config.yaml
n_layer: 12
moe_layers: [0, 1, 2, 3, 4, 5, 6, 7, 8, 9, 10, 11]
router_score: "sigmoid"
optimizer: "soap_variant"
seq_len: 768
steps: 6154
Below are experts of layer 4 (counted from 0) of a mixture-of-experts language model. Rows are named router (the router's row for the expert), gate (a neuron's input weights, with its number), up (a neuron's input weights, with its number) and show model dimensions 0-191. Each number is 50 + 10 x the weight over its row's rms, rounded and kept within 0 to 99.
After each expert's rows: "gets" lists some tokens that make up at least twice as much of what it gets as of all text. This comes from a sample of Wikipedia text that the model never trained on. Tokens count by the router's weight.

# expert 1
router:51 60 37 69 73 36 51 47 46 53 64 55 63 53 54 65 58 54 65 47 41 29 47 42 38 54 63 34 45 39 50 60 58 43 66 55 39 47 47 41 45 62 71 30 61 55 41 48 43 52 31 47 47 44 32 29 57 51 41 62 55 49 50 23 58 55 55 60 47 35 53 37 66 47 56 39 32 42 43 38 59 56 28 62 68 46 47 51 45 59 28 45 59 52 41 45 64 50 50 67 58 42 51 54 51 49 49 58 59 45 47 40 64 45 40 42 48 40 47 58 55 45 38 62 51 42 44 50 55 52 76 39 61 40 47 54 64 52 53 49 40 48 62 49 47 52 63 60 51 43 51 61 53 76 36 53 36 48 47 52 34 53 57 54 47 46 36 63 36 42 52 33 39 68 56 46 62 45 59 46 49 39 43 40 37 47 42 64 53 50 50 51
gate0:63 25 49 55 59 59 52 43 49 53 48 62 23 67 53 44 64 56 42 36 53 52 49 60 57 48 37 53 42 47 70 50 61 48 59 61 55 39 53 51 46 58 53 35 41 49 62 48 50 39 57 40 49 41 33 47 32 53 62 51 60 50 76 53 48 66 50 53 52 68 44 37 58 32 44 71 47 63 36 50 47 55 56 51 49 51 47 52 57 64 50 42 41 47 58 61 43 40 42 49 33 57 64 42 40 42 45 65 42 50 39 49 39 49 53 42 57 71 45 59 48 55 44 46 33 52 42 47 49 55 63 57 58 47 48 50 37 37 44 62 53 52 83 58 60 75 42 34 63 61 52 51 54 51 48 56 34 65 57 53 72 64 58 57 44 45 56 61 78 49 51 57 61 37 53 51 49 50 65 48 46 70 47 45 45 43 37 48 36 53 47 44
up0:76 65 41 51 50 57 55 48 62 60 48 28 51 64 61 53 46 59 49 31 47 50 43 49 44 54 40 44 58 55 68 58 70 43 34 52 31 52 60 67 45 59 38 43 65 56 68 60 40 43 49 53 59 37 62 58 36 48 49 47 56 65 46 52 61 53 49 43 52 48 49 58 51 35 51 59 52 62 33 36 57 44 59 47 45 58 61 45 57 62 47 38 57 36 44 63 37 48 31 58 33 72 63 39 34 38 45 57 58 29 52 33 41 47 53 44 51 61 43 54 54 56 51 53 55 49 36 55 43 41 67 58 55 44 48 56 29 31 50 47 42 53 65 38 56 37 46 54 44 48 59 66 57 49 47 44 56 68 51 62 49 65 37 44 60 49 67 66 56 43 49 61 44 39 53 37 62 56 57 42 41 53 33 44 56 43 44 33 39 44 35 35
gate1:46 49 48 40 48 41 36 24 49 50 45 51 42 48 60 35 63 54 40 52 47 39 55 53 40 36 46 63 57 70 60 30 54 73 46 34 47 60 36 48 51 62 52 38 49 75 58 51 53 55 58 49 53 68 52 48 41 44 50 56 37 57 52 61 52 54 56 53 57 48 57 50 53 36 52 60 54 49 44 46 40 54 48 54 35 77 48 55 36 44 50 31 27 57 50 49 40 39 28 49 49 66 60 55 35 54 55 53 43 58 53 58 60 50 43 36 53 67 34 37 54 40 34 43 42 59 53 51 54 72 73 50 31 45 82 52 51 31 48 49 57 47 52 63 46 45 52 58 38 53 55 50 41 55 44 55 38 51 36 33 54 33 59 56 50 33 66 37 46 49 57 35 45 47 44 47 44 56 46 57 46 62 58 71 58 52 49 56 37 44 43 48
up1:46 43 52 44 56 53 47 59 61 49 69 60 38 53 62 34 46 51 72 52 42 29 43 36 46 60 36 52 49 50 43 62 62 58 52 60 65 44 60 32 57 54 69 45 52 51 39 55 52 59 48 60 50 35 67 61 51 51 32 60 49 48 50 69 43 60 66 40 52 46 32 49 45 65 38 51 64 55 49 48 46 32 39 44 52 32 41 63 52 53 16 59 47 54 29 48 53 47 72 57 54 44 52 57 52 47 61 45 37 42 56 42 51 44 64 50 63 60 48 51 38 47 46 79 40 51 63 61 49 55 62 50 44 63 33 57 37 48 37 34 42 64 50 62 67 60 61 52 57 48 38 28 59 39 54 61 53 62 54 65 36 38 38 48 36 50 59 44 61 53 46 62 46 53 50 39 53 59 53 65 40 43 55 47 53 53 58 48 57 57 49 52
gets: "s", "ing", "ed", "ation", "ment", "es"

# expert 3
router:39 62 42 46 53 42 37 56 42 68 54 75 50 51 58 58 45 52 45 38 50 50 38 50 65 47 63 39 57 42 60 50 64 50 51 57 39 55 51 49 58 53 53 46 63 47 56 53 50 58 50 71 33 43 42 47 44 49 42 58 56 33 63 54 46 41 53 42 38 60 46 46 46 62 51 45 33 64 45 48 66 45 41 42 63 72 49 51 47 51 43 35 46 39 66 63 60 58 44 51 41 52 40 34 26 63 33 74 55 54 44 58 51 41 45 39 55 51 62 38 69 40 47 54 38 49 45 81 67 63 61 55 55 46 53 57 70 55 44 60 55 27 47 46 47 52 63 40 65 43 47 32 57 57 40 77 50 49 50 56 52 34 58 49 63 40 48 50 62 39 49 42 33 59 44 41 55 58 61 53 42 36 41 63 29 45 44 43 43 57 46 53
gate0:55 30 37 54 59 38 56 48 54 48 40 55 47 58 32 61 51 45 50 59 50 58 46 53 55 35 66 57 52 47 42 55 57 41 50 29 44 48 59 63 63 44 44 31 41 43 50 60 56 54 41 40 37 45 50 49 51 62 56 45 47 46 47 49 32 55 49 60 49 54 52 34 49 38 61 30 56 60 56 52 50 39 49 39 48 32 56 48 54 77 40 35 44 49 64 57 43 26 54 43 39 38 55 44 46 61 61 60 60 60 56 29 57 55 70 40 46 46 55 43 38 63 41 47 59 63 47 48 40 42 35 40 76 40 59 45 54 61 48 49 50 51 55 48 49 56 50 49 44 32 45 44 37 50 49 64 62 50 26 61 53 39 49 50 54 57 55 53 57 49 54 51 35 63 58 45 52 65 60 60 58 55 19 66 36 69 40 44 35 23 50 55
up0:54 44 42 55 57 48 51 38 46 32 49 54 43 56 31 63 60 41 41 52 45 59 48 40 66 38 54 51 28 36 58 61 66 43 51 64 42 46 51 55 48 59 45 28 41 51 63 65 62 73 48 37 40 30 46 54 37 50 47 42 60 54 45 52 38 61 54 44 53 42 60 46 53 51 52 42 62 57 56 54 46 43 49 39 44 47 52 35 60 62 33 52 57 64 64 45 46 44 51 56 30 34 46 44 52 52 50 58 51 70 53 37 54 53 63 44 33 41 53 38 58 58 55 45 66 59 62 53 50 45 43 48 67 14 63 44 65 64 54 50 54 50 44 45 59 56 51 50 50 36 37 44 40 50 42 57 65 49 33 71 52 35 56 30 52 67 47 48 50 59 48 49 41 48 51 52 64 61 51 38 56 55 17 55 36 60 50 42 51 32 49 52
gate1:30 49 47 54 50 42 48 63 47 43 50 55 53 28 48 38 35 56 44 46 50 44 39 48 68 59 55 54 57 60 54 60 61 53 30 51 49 56 32 55 46 63 51 47 43 50 59 53 64 56 45 53 33 46 39 59 50 60 42 66 51 34 58 40 45 54 58 43 43 48 50 42 51 42 49 64 59 35 68 31 70 72 49 57 56 49 62 45 49 52 51 55 37 63 50 48 51 50 34 36 34 33 48 41 57 59 54 61 44 53 52 48 31 71 48 46 49 43 53 55 58 31 44 40 53 45 28 53 58 54 60 62 39 66 49 39 68 54 52 61 56 20 58 60 55 56 53 54 61 43 44 50 47 40 55 38 58 56 47 61 42 44 41 56 68 40 46 37 70 60 49 41 66 46 61 56 34 55 57 39 74 45 50 57 65 52 38 47 60 44 68 66
up1:36 51 45 59 46 50 56 50 48 59 39 47 46 55 63 49 50 60 56 49 56 37 39 34 55 74 48 45 53 69 59 66 69 51 55 48 39 59 42 55 48 54 55 35 54 55 51 39 63 43 58 31 33 44 55 49 46 43 46 55 49 51 53 46 46 53 58 65 49 59 62 56 44 39 52 49 57 27 51 43 56 65 60 48 59 63 62 43 51 43 46 44 64 39 42 36 61 34 58 45 32 33 53 53 52 48 52 45 43 65 52 37 56 74 34 44 46 25 66 74 49 53 36 52 57 52 47 51 67 39 45 58 66 57 55 54 53 60 31 44 50 30 51 55 55 36 54 43 70 56 50 57 51 73 47 41 57 62 42 38 58 44 37 45 60 60 63 31 45 58 45 38 67 60 56 48 47 36 42 51 65 39 46 67 68 49 48 60 48 41 67 61
gets: "er", "n", "y", "an", "d", "or"

# expert 7
router:48 55 66 55 49 46 42 64 37 59 58 63 31 71 34 53 54 50 50 42 42 39 45 61 48 43 56 57 61 43 39 27 54 56 56 62 73 47 60 37 57 43 53 45 51 60 52 51 54 51 52 58 45 47 52 46 28 66 43 48 43 50 63 53 52 65 53 36 30 75 53 55 54 39 49 51 45 51 55 50 44 60 56 45 57 64 46 73 52 55 37 47 48 35 55 55 44 29 52 44 50 42 44 17 36 63 56 45 58 37 67 57 50 54 39 45 58 46 48 46 51 30 46 65 44 60 47 61 50 55 55 59 54 40 52 34 54 56 45 48 53 45 48 42 42 59 38 55 50 33 44 38 69 63 34 41 27 48 54 63 55 59 40 73 52 48 56 50 36 47 32 43 54 38 58 40 58 71 55 51 54 40 65 56 52 37 55 62 59 59 55 48
gate36:52 32 51 49 49 51 58 54 49 50 46 33 57 42 73 55 54 66 50 57 47 63 46 33 56 57 57 65 47 26 43 43 58 26 82 37 53 37 61 44 38 45 54 35 40 52 61 52 28 35 36 36 57 40 32 53 55 44 53 40 66 48 66 43 42 49 54 59 51 52 40 49 56 56 41 43 43 44 56 26 58 47 42 33 53 52 46 47 52 59 45 66 43 52 49 41 37 46 64 63 48 57 53 42 36 57 45 34 44 46 49 53 67 64 48 47 50 51 30 59 73 40 59 64 35 48 55 50 53 42 37 60 63 57 50 58 47 48 57 44 59 41 71 40 59 52 38 42 52 45 39 61 50 42 44 41 60 52 51 48 52 44 60 41 50 63 49 50 38 32 38 54 61 62 39 53 43 69 43 57 58 65 43 54 46 36 62 43 60 59 52 38
up36:47 39 57 50 43 36 45 57 53 55 52 37 51 52 56 54 55 59 66 53 32 44 30 60 59 69 44 73 63 39 42 45 48 34 69 48 62 35 57 45 46 37 63 54 59 32 37 24 50 41 43 57 51 50 44 66 58 56 49 59 61 38 43 62 41 52 66 68 36 43 35 41 59 64 56 53 39 43 52 37 55 66 35 37 65 63 55 52 59 45 41 61 40 62 56 43 43 57 58 44 64 69 44 50 51 47 52 56 58 58 43 36 54 54 49 42 48 42 46 31 67 48 51 61 59 34 39 54 38 37 62 47 43 55 39 42 42 41 64 43 49 52 42 48 52 40 38 35 69 46 44 55 68 63 41 64 56 39 54 50 61 44 49 55 59 51 54 30 55 46 39 50 48 54 50 59 37 42 40 71 62 60 54 38 59 47 43 57 65 51 50 38
gate37:43 48 55 44 49 38 61 56 51 68 54 65 48 44 34 48 45 58 54 63 57 30 32 51 35 61 52 52 25 47 40 61 55 64 45 58 57 40 39 64 53 63 50 51 58 38 62 59 49 54 52 43 53 44 49 55 48 43 47 71 59 44 49 38 54 58 49 37 40 58 54 50 38 45 45 35 52 51 24 55 45 37 47 73 65 58 63 57 43 46 33 51 47 61 47 32 47 49 63 71 60 60 50 46 34 47 49 32 66 48 32 55 69 54 53 39 59 39 57 52 40 48 56 33 41 61 46 54 47 41 50 44 35 39 63 51 47 48 39 39 50 61 39 51 49 45 38 65 49 57 61 62 46 55 55 43 47 40 56 49 51 54 71 47 38 77 47 35 68 46 59 59 44 55 45 49 51 43 44 48 37 56 36 52 72 51 48 61 46 56 36 25
up37:46 55 28 44 45 45 72 50 30 32 55 46 53 33 63 60 39 44 61 60 48 47 47 64 37 53 54 34 32 53 59 53 37 59 60 61 41 46 50 52 56 57 29 53 28 58 47 62 33 60 47 31 56 42 58 39 63 53 56 64 41 46 63 44 29 49 62 48 52 46 46 53 44 43 46 35 57 52 39 53 60 48 45 41 49 40 50 51 50 57 74 53 55 51 34 50 40 42 52 40 63 34 52 57 46 53 69 48 53 54 48 52 46 60 38 54 48 56 45 50 58 53 41 44 58 70 58 67 65 51 46 34 23 62 55 55 50 43 41 53 62 35 39 28 56 37 52 38 42 52 52 51 51 47 55 51 47 36 21 50 52 79 27 54 49 47 54 62 52 40 45 53 43 40 51 45 56 52 63 45 48 59 58 59 42 38 55 42 37 42 56 45
gets: ".", "a", ")", "ia", "\"", "o"

# expert 2
router:47 77 44 63 52 34 51 38 28 55 65 58 53 40 65 50 48 41 36 57 48 45 54 61 50 37 80 40 56 48 38 56 67 48 45 56 53 70 46 55 74 51 63 43 57 57 54 69 51 50 51 54 36 55 41 48 27 53 46 53 46 52 34 36 46 53 43 51 38 53 62 35 55 51 48 33 38 56 54 42 66 59 45 58 59 58 47 45 46 64 36 30 35 47 53 42 54 42 42 48 39 49 48 51 44 59 51 53 62 51 59 57 64 52 35 37 77 45 64 51 52 40 50 51 40 58 51 68 44 54 51 49 47 35 62 46 48 67 34 51 54 51 46 31 48 38 60 44 75 46 48 38 59 67 42 52 44 49 42 60 32 56 49 58 53 46 44 64 51 51 53 37 34 37 55 39 51 42 50 68 51 48 61 53 47 37 48 46 56 46 62 37
gate8:39 53 42 54 59 63 51 35 63 63 56 49 66 49 54 54 42 42 43 60 48 29 40 67 54 30 65 44 39 47 60 52 45 44 43 60 42 40 53 34 58 49 56 53 61 37 55 56 44 59 52 55 65 49 46 64 46 46 52 59 53 81 43 59 49 71 54 29 58 37 52 50 37 48 48 38 54 50 58 36 36 45 56 29 49 47 46 62 44 52 40 47 56 46 47 42 37 58 54 54 41 56 63 68 48 52 61 46 43 70 58 47 57 46 36 45 47 52 44 43 40 54 45 45 39 42 56 55 44 43 43 57 26 52 62 32 59 71 57 55 54 63 56 54 32 52 57 29 34 54 47 49 48 74 55 49 50 64 59 58 20 61 52 43 50 51 28 56 49 51 61 49 59 45 64 44 43 49 60 44 35 39 46 64 53 49 39 61 59 70 41 54
up8:36 52 47 53 31 60 51 46 51 54 36 45 40 59 54 76 39 54 49 25 45 39 62 53 44 43 56 53 54 38 37 54 67 46 46 55 70 60 61 61 57 63 39 40 51 57 33 45 61 28 43 45 67 45 41 43 54 57 35 39 45 56 49 47 56 49 59 38 58 49 48 42 52 35 41 43 54 58 50 48 51 43 63 44 42 46 36 47 55 60 30 63 59 41 70 54 54 54 44 57 40 65 48 54 49 56 39 52 48 56 47 36 44 38 35 62 45 58 64 38 17 45 63 26 40 49 65 60 28 47 47 59 36 63 55 50 63 53 49 59 57 45 48 57 45 49 56 54 58 50 53 42 54 50 42 26 61 38 53 34 53 42 65 49 38 45 32 51 55 50 49 58 51 37 63 44 54 40 59 49 42 61 61 55 41 41 37 39 29 54 46 57
gate9:43 57 42 49 42 26 40 52 40 54 63 56 44 32 65 51 49 41 35 47 45 46 46 45 52 49 52 50 33 61 46 49 46 43 47 61 48 35 38 37 54 44 46 38 50 65 38 42 57 44 48 31 50 46 35 40 26 50 74 42 60 38 47 57 28 49 26 54 50 30 53 58 53 71 63 57 52 40 40 39 49 50 42 50 48 42 57 47 51 46 46 48 44 29 54 30 43 44 51 28 64 37 44 41 56 30 36 53 48 57 52 46 61 71 38 54 52 37 64 50 58 46 55 51 67 48 51 55 43 46 45 46 50 37 57 61 46 39 46 62 38 66 57 40 39 40 40 40 42 46 64 41 53 55 53 51 32 40 62 55 45 31 60 56 41 52 48 53 57 41 67 55 50 34 41 40 57 34 47 58 46 40 48 52 39 19 40 55 47 41 48 46
up9:39 52 50 41 44 24 43 47 36 52 62 46 43 38 66 44 50 40 39 44 42 48 45 43 57 42 39 44 35 60 47 45 42 43 47 62 46 32 48 37 51 52 49 41 47 61 54 39 62 42 49 36 48 43 37 40 27 52 79 43 61 42 49 61 38 53 29 54 51 26 57 62 48 60 56 50 56 41 40 35 47 46 43 49 49 45 64 52 62 40 51 62 46 29 49 31 48 43 52 26 63 52 41 41 57 34 36 56 44 63 56 41 53 74 35 57 47 40 62 50 48 50 57 55 68 46 58 44 44 47 43 54 51 40 64 51 45 40 49 61 36 63 48 37 38 43 40 45 45 46 64 47 61 56 58 48 30 41 60 58 51 33 59 49 50 51 46 55 54 31 70 52 49 37 37 36 58 44 42 57 52 46 47 51 38 20 41 49 47 51 46 45
gets: " ", " |", " 19", " 0", " (", ";"

# expert 5
router:42 61 49 40 49 34 41 53 49 65 69 44 41 28 43 59 77 33 44 42 28 42 42 57 64 36 81 49 48 45 40 54 53 40 55 62 51 54 57 37 45 41 53 41 48 56 54 65 54 58 30 76 51 50 40 50 59 40 44 47 61 48 59 58 55 49 37 50 60 60 63 42 53 52 38 45 44 50 55 51 72 41 49 42 56 52 53 33 68 44 62 35 48 54 42 52 59 51 63 43 57 38 53 37 34 50 39 52 60 24 56 41 57 68 43 38 54 42 50 54 49 41 60 51 40 46 43 50 56 54 51 40 64 61 51 53 53 53 38 48 58 45 66 46 40 51 72 42 40 52 58 49 54 77 48 58 52 56 44 62 40 54 40 62 46 33 52 73 63 54 49 44 57 58 41 43 53 57 33 58 46 45 48 52 60 59 51 39 55 54 62 36
gate0:45 55 48 46 44 59 36 58 54 50 68 54 61 46 51 69 63 57 45 37 58 31 18 60 55 48 55 67 37 55 50 64 35 46 49 58 54 54 48 49 69 45 60 47 44 69 45 58 59 64 38 50 65 44 57 57 39 45 57 52 56 47 37 61 30 49 40 50 54 52 43 41 47 53 40 48 60 53 46 41 61 51 47 39 49 57 36 54 52 46 34 58 57 47 56 41 51 57 66 34 55 58 43 50 54 46 32 56 40 29 56 65 55 65 30 38 62 38 47 60 46 41 47 47 47 50 49 39 50 52 59 61 64 47 55 60 36 64 50 56 41 39 66 51 56 66 67 34 33 65 69 38 65 63 52 64 35 55 45 52 67 53 45 39 36 69 46 39 49 42 61 55 54 31 45 67 48 50 35 52 61 55 58 41 51 61 39 51 61 50 47 39
up0:35 48 59 55 51 37 49 59 43 39 29 52 42 44 42 36 53 48 38 58 46 69 56 46 46 51 54 47 59 39 50 37 54 48 51 40 48 45 60 41 36 47 32 57 41 49 55 44 47 35 47 77 57 57 52 52 57 47 63 60 44 54 45 52 67 67 50 52 51 54 53 49 58 45 46 47 34 49 65 54 35 65 47 48 50 69 60 63 50 48 59 48 47 51 58 41 66 47 45 48 42 57 52 63 61 52 67 51 63 61 44 48 51 56 82 49 52 64 58 41 53 52 57 59 51 52 42 65 50 34 52 41 34 71 47 44 57 55 59 37 50 65 42 49 36 53 45 56 69 49 36 66 34 34 48 40 62 45 53 65 40 45 81 52 69 41 38 54 54 62 58 49 43 65 35 52 36 49 58 36 34 48 33 45 72 44 48 51 36 34 46 43
gate1:68 55 59 58 41 59 54 54 52 53 49 33 46 77 48 55 64 37 44 33 48 64 52 57 65 54 62 31 51 47 37 45 55 45 57 55 45 47 59 46 36 53 36 54 38 53 48 50 44 52 44 47 47 32 54 44 51 53 48 52 51 47 41 69 61 64 38 48 53 45 50 47 43 34 44 62 45 52 58 52 45 50 51 38 41 54 51 37 33 58 66 45 59 54 57 65 61 65 50 51 38 41 49 61 31 44 39 54 55 58 26 36 56 41 51 54 59 42 42 48 40 55 63 57 45 29 66 60 31 35 70 39 41 44 51 44 46 63 47 45 45 63 72 38 48 58 56 53 48 44 56 31 42 47 44 62 53 60 37 57 30 61 28 64 49 41 51 61 29 65 61 64 72 53 51 51 61 52 60 52 49 47 34 60 50 57 62 66 52 53 36 45
up1:68 58 54 49 48 37 51 67 48 69 54 39 51 36 57 57 54 47 34 42 48 65 51 59 55 54 61 55 57 59 70 37 52 48 53 59 41 62 54 51 48 56 38 31 40 66 52 54 52 27 46 26 39 37 49 50 57 73 57 50 46 33 53 57 42 78 46 42 56 34 43 53 45 41 32 50 54 59 54 50 62 63 42 60 41 56 43 44 42 53 54 54 48 49 71 49 60 60 69 50 49 58 51 49 55 61 61 35 61 54 41 44 55 49 58 41 67 60 57 52 50 46 45 51 49 38 56 48 55 54 55 54 61 38 44 58 42 69 53 47 55 50 72 61 37 53 67 56 46 44 58 48 45 37 44 52 55 70 52 43 39 77 32 51 56 46 48 60 48 53 55 66 65 53 57 48 47 20 46 41 59 54 26 55 29 53 58 53 48 49 49 43
gets: " ", " re", "ri", " con", " O", " pro"

# expert 4
router:35 56 54 58 61 36 54 49 36 57 60 54 47 34 47 61 56 52 49 47 50 49 31 45 38 32 50 40 52 52 50 32 60 43 66 52 52 53 47 58 53 45 66 43 46 34 45 58 57 44 38 49 47 56 54 36 32 42 50 52 71 42 41 35 54 49 51 32 34 53 54 39 56 35 44 47 55 30 38 43 69 77 41 38 62 63 48 70 61 47 29 39 51 58 50 50 66 59 58 48 58 49 46 50 52 57 42 50 54 55 53 41 72 58 49 53 65 43 69 44 60 45 55 52 41 53 69 53 51 64 59 42 59 40 57 62 53 67 48 43 35 46 68 48 28 65 39 55 43 42 64 49 61 46 41 39 49 54 57 59 37 40 56 49 60 32 45 60 59 58 49 65 42 56 55 45 61 64 60 34 49 44 59 56 54 68 56 36 58 49 66 58
gate8:53 59 35 55 53 43 54 56 36 55 44 47 53 55 48 43 42 37 42 55 44 46 45 49 32 37 34 48 73 50 47 56 66 31 48 74 52 66 53 39 53 22 53 58 45 79 46 38 54 72 57 42 44 40 31 60 46 45 39 46 54 70 43 57 47 43 57 62 57 43 50 67 55 68 40 52 47 60 40 50 57 48 59 53 56 79 61 56 42 54 44 72 66 45 53 41 45 61 40 45 45 39 50 58 40 61 55 53 45 50 43 46 56 27 47 59 45 64 58 51 47 59 47 49 36 47 48 48 58 63 61 40 65 41 38 32 62 56 63 50 40 52 52 44 42 38 42 49 47 36 36 52 45 51 32 51 70 36 51 42 56 43 46 41 48 55 67 62 54 62 40 54 42 32 35 44 37 46 54 59 55 41 56 42 58 55 44 59 52 48 60 52
up8:64 63 36 59 34 39 56 53 38 52 42 51 48 53 45 51 37 33 39 48 52 40 49 43 30 38 42 43 64 49 52 53 57 44 55 71 46 48 43 41 42 27 48 48 42 63 52 36 56 72 54 50 53 48 31 58 37 31 40 50 55 68 41 59 42 46 61 63 62 46 48 63 51 55 42 55 48 79 54 40 55 48 68 52 58 63 63 55 39 59 51 64 63 48 59 45 48 58 40 61 47 49 44 58 34 50 57 56 48 55 50 39 49 41 45 55 68 67 49 44 46 66 40 49 49 35 61 53 56 61 52 47 52 33 57 36 73 54 60 52 42 67 50 52 30 36 47 42 56 38 54 62 51 56 40 47 64 45 45 38 41 53 39 44 35 39 54 61 51 61 34 48 33 28 36 45 40 58 50 66 66 46 69 52 52 60 50 50 50 51 65 47
gate9:34 45 36 56 54 60 51 49 46 59 51 46 67 58 46 41 46 23 65 51 57 61 50 32 34 47 68 52 64 57 47 50 46 66 65 42 62 39 40 44 65 50 28 48 38 51 61 60 54 67 41 34 53 37 52 41 49 53 33 35 62 52 33 45 56 49 47 51 28 56 69 47 33 40 31 44 51 45 54 42 46 43 54 55 48 65 48 35 49 54 50 48 30 61 44 68 47 46 53 42 42 48 38 38 59 35 38 55 41 60 49 70 49 35 44 68 24 56 48 59 43 48 44 61 52 56 46 53 57 54 55 47 56 47 56 52 61 64 51 38 51 47 49 62 60 48 39 60 30 51 60 45 54 46 47 36 73 45 62 69 34 40 33 51 54 53 42 52 51 47 40 53 43 50 42 41 57 61 39 44 54 47 54 51 49 29 55 61 54 58 35 55
up9:46 48 36 49 48 65 46 48 43 49 43 45 71 49 45 42 51 25 61 49 61 55 54 39 38 39 67 44 63 55 53 55 43 68 60 44 55 43 39 51 61 53 35 55 34 51 63 54 52 72 48 39 60 34 59 39 51 61 27 45 66 57 41 41 53 53 47 44 33 55 68 56 40 40 42 41 49 46 53 48 52 46 60 55 54 66 44 31 37 58 45 53 32 51 47 59 43 35 54 49 37 58 45 39 61 31 38 56 37 58 47 73 48 45 37 67 35 61 51 58 43 53 54 55 51 59 41 51 56 44 52 51 59 56 60 47 66 64 48 36 47 51 49 68 55 42 40 62 28 51 67 42 58 47 45 34 58 43 54 66 32 39 28 60 57 52 49 63 47 51 44 57 44 55 45 37 57 59 41 31 47 42 54 57 43 26 53 58 53 61 38 47
gets: "\n", " |", "|", "-", ":", " ("

# expert 6
router:47 57 38 50 71 41 36 50 39 57 60 55 53 51 46 64 61 42 46 45 49 36 51 47 80 51 48 33 53 31 54 40 61 29 70 50 46 49 56 58 66 28 65 32 43 69 55 52 47 40 37 57 41 38 45 51 53 48 50 34 48 61 60 47 66 47 61 46 53 51 42 55 53 50 57 38 43 37 61 43 47 69 42 55 50 60 25 52 41 50 55 41 44 37 44 57 43 54 62 56 46 42 44 48 41 36 39 57 56 51 48 46 66 53 64 55 43 45 69 33 54 38 72 50 58 52 47 47 47 47 62 29 53 49 73 59 65 63 50 45 66 36 49 54 42 46 52 38 54 48 53 50 61 34 61 56 50 57 49 55 40 56 50 57 49 69 45 42 48 46 47 44 31 38 71 52 59 55 60 45 35 40 61 55 52 35 32 52 51 62 50 34
gate0:50 58 44 46 53 57 40 52 42 42 59 59 38 49 46 47 67 49 55 54 49 47 46 39 62 31 63 60 49 42 50 35 55 42 56 52 55 45 67 33 56 59 51 26 51 50 41 39 59 58 47 57 53 47 52 59 53 55 50 69 37 69 59 35 65 44 37 53 26 49 53 39 41 56 52 46 39 36 51 51 55 46 53 58 55 41 53 48 54 44 63 71 53 49 44 46 63 39 44 33 42 30 66 40 36 63 37 58 46 58 38 56 52 59 57 50 41 48 42 58 56 55 44 38 45 68 60 34 43 50 59 60 33 67 34 68 49 28 56 59 62 58 33 47 37 46 40 29 63 49 60 59 54 45 62 39 50 63 42 50 41 49 36 58 45 21 55 24 46 53 41 53 43 35 44 52 43 60 49 50 57 56 55 44 40 52 46 64 50 68 64 53
up0:56 59 61 55 33 46 63 51 53 51 34 46 74 47 53 46 46 50 43 55 50 63 54 49 56 60 52 47 45 53 46 59 33 40 40 54 53 41 51 65 49 45 66 57 39 54 58 61 23 36 53 49 40 52 64 52 45 49 56 55 71 46 39 61 40 52 58 62 53 57 30 63 50 55 41 54 49 54 54 43 42 55 50 46 44 66 59 54 23 73 44 46 32 31 60 64 59 52 51 48 43 49 43 51 40 50 25 39 58 56 60 66 51 32 44 55 50 63 63 45 35 47 59 57 63 61 43 53 69 47 53 54 66 45 55 45 41 60 63 41 51 60 50 52 45 51 42 58 64 57 45 41 30 58 27 50 39 42 55 66 52 59 62 46 51 69 34 63 43 40 60 58 53 61 59 34 47 54 67 35 50 45 42 60 64 47 46 35 59 48 57 31
gate1:54 66 47 40 40 39 65 64 50 37 46 55 77 38 66 67 58 31 44 48 50 61 53 59 48 49 36 61 49 42 47 46 51 55 33 46 46 41 38 39 42 62 60 47 34 63 44 51 42 31 21 54 39 44 54 43 58 65 46 60 51 50 68 36 57 40 64 50 59 49 51 55 44 59 49 31 51 43 38 58 50 51 48 43 56 64 37 62 42 47 33 53 56 61 57 80 50 61 55 51 50 58 39 41 50 52 46 67 47 55 41 45 53 41 45 42 53 47 39 33 59 46 47 36 33 41 40 46 38 41 57 53 43 48 43 50 59 27 38 50 43 49 33 69 43 44 46 50 56 48 39 47 56 51 41 48 35 32 30 33 41 53 46 43 38 58 57 51 59 40 55 40 54 56 37 42 42 37 46 46 62 48 62 50 61 56 54 51 43 71 66 47
up1:66 69 51 49 46 41 47 68 53 39 46 49 77 53 52 66 55 36 54 50 56 68 56 58 57 49 40 56 58 43 32 42 45 52 46 46 48 52 51 39 47 53 51 55 49 63 36 58 58 33 28 45 29 50 59 45 65 68 46 60 43 48 59 47 40 39 54 52 71 46 51 47 46 57 51 39 57 48 34 51 40 49 64 46 56 54 24 61 42 32 24 50 66 59 55 64 44 61 52 50 51 62 50 51 59 50 55 65 55 51 55 41 61 37 48 35 47 54 32 28 63 46 47 29 43 50 46 50 47 34 59 57 50 55 60 48 59 34 38 50 42 40 46 74 53 42 50 53 58 55 35 39 61 35 60 50 36 51 28 43 39 63 41 52 45 50 65 58 56 38 57 46 57 50 39 35 55 50 42 50 63 50 66 47 58 46 66 48 40 55 66 52
gets: " the", ",", " of", " in", " and", " to"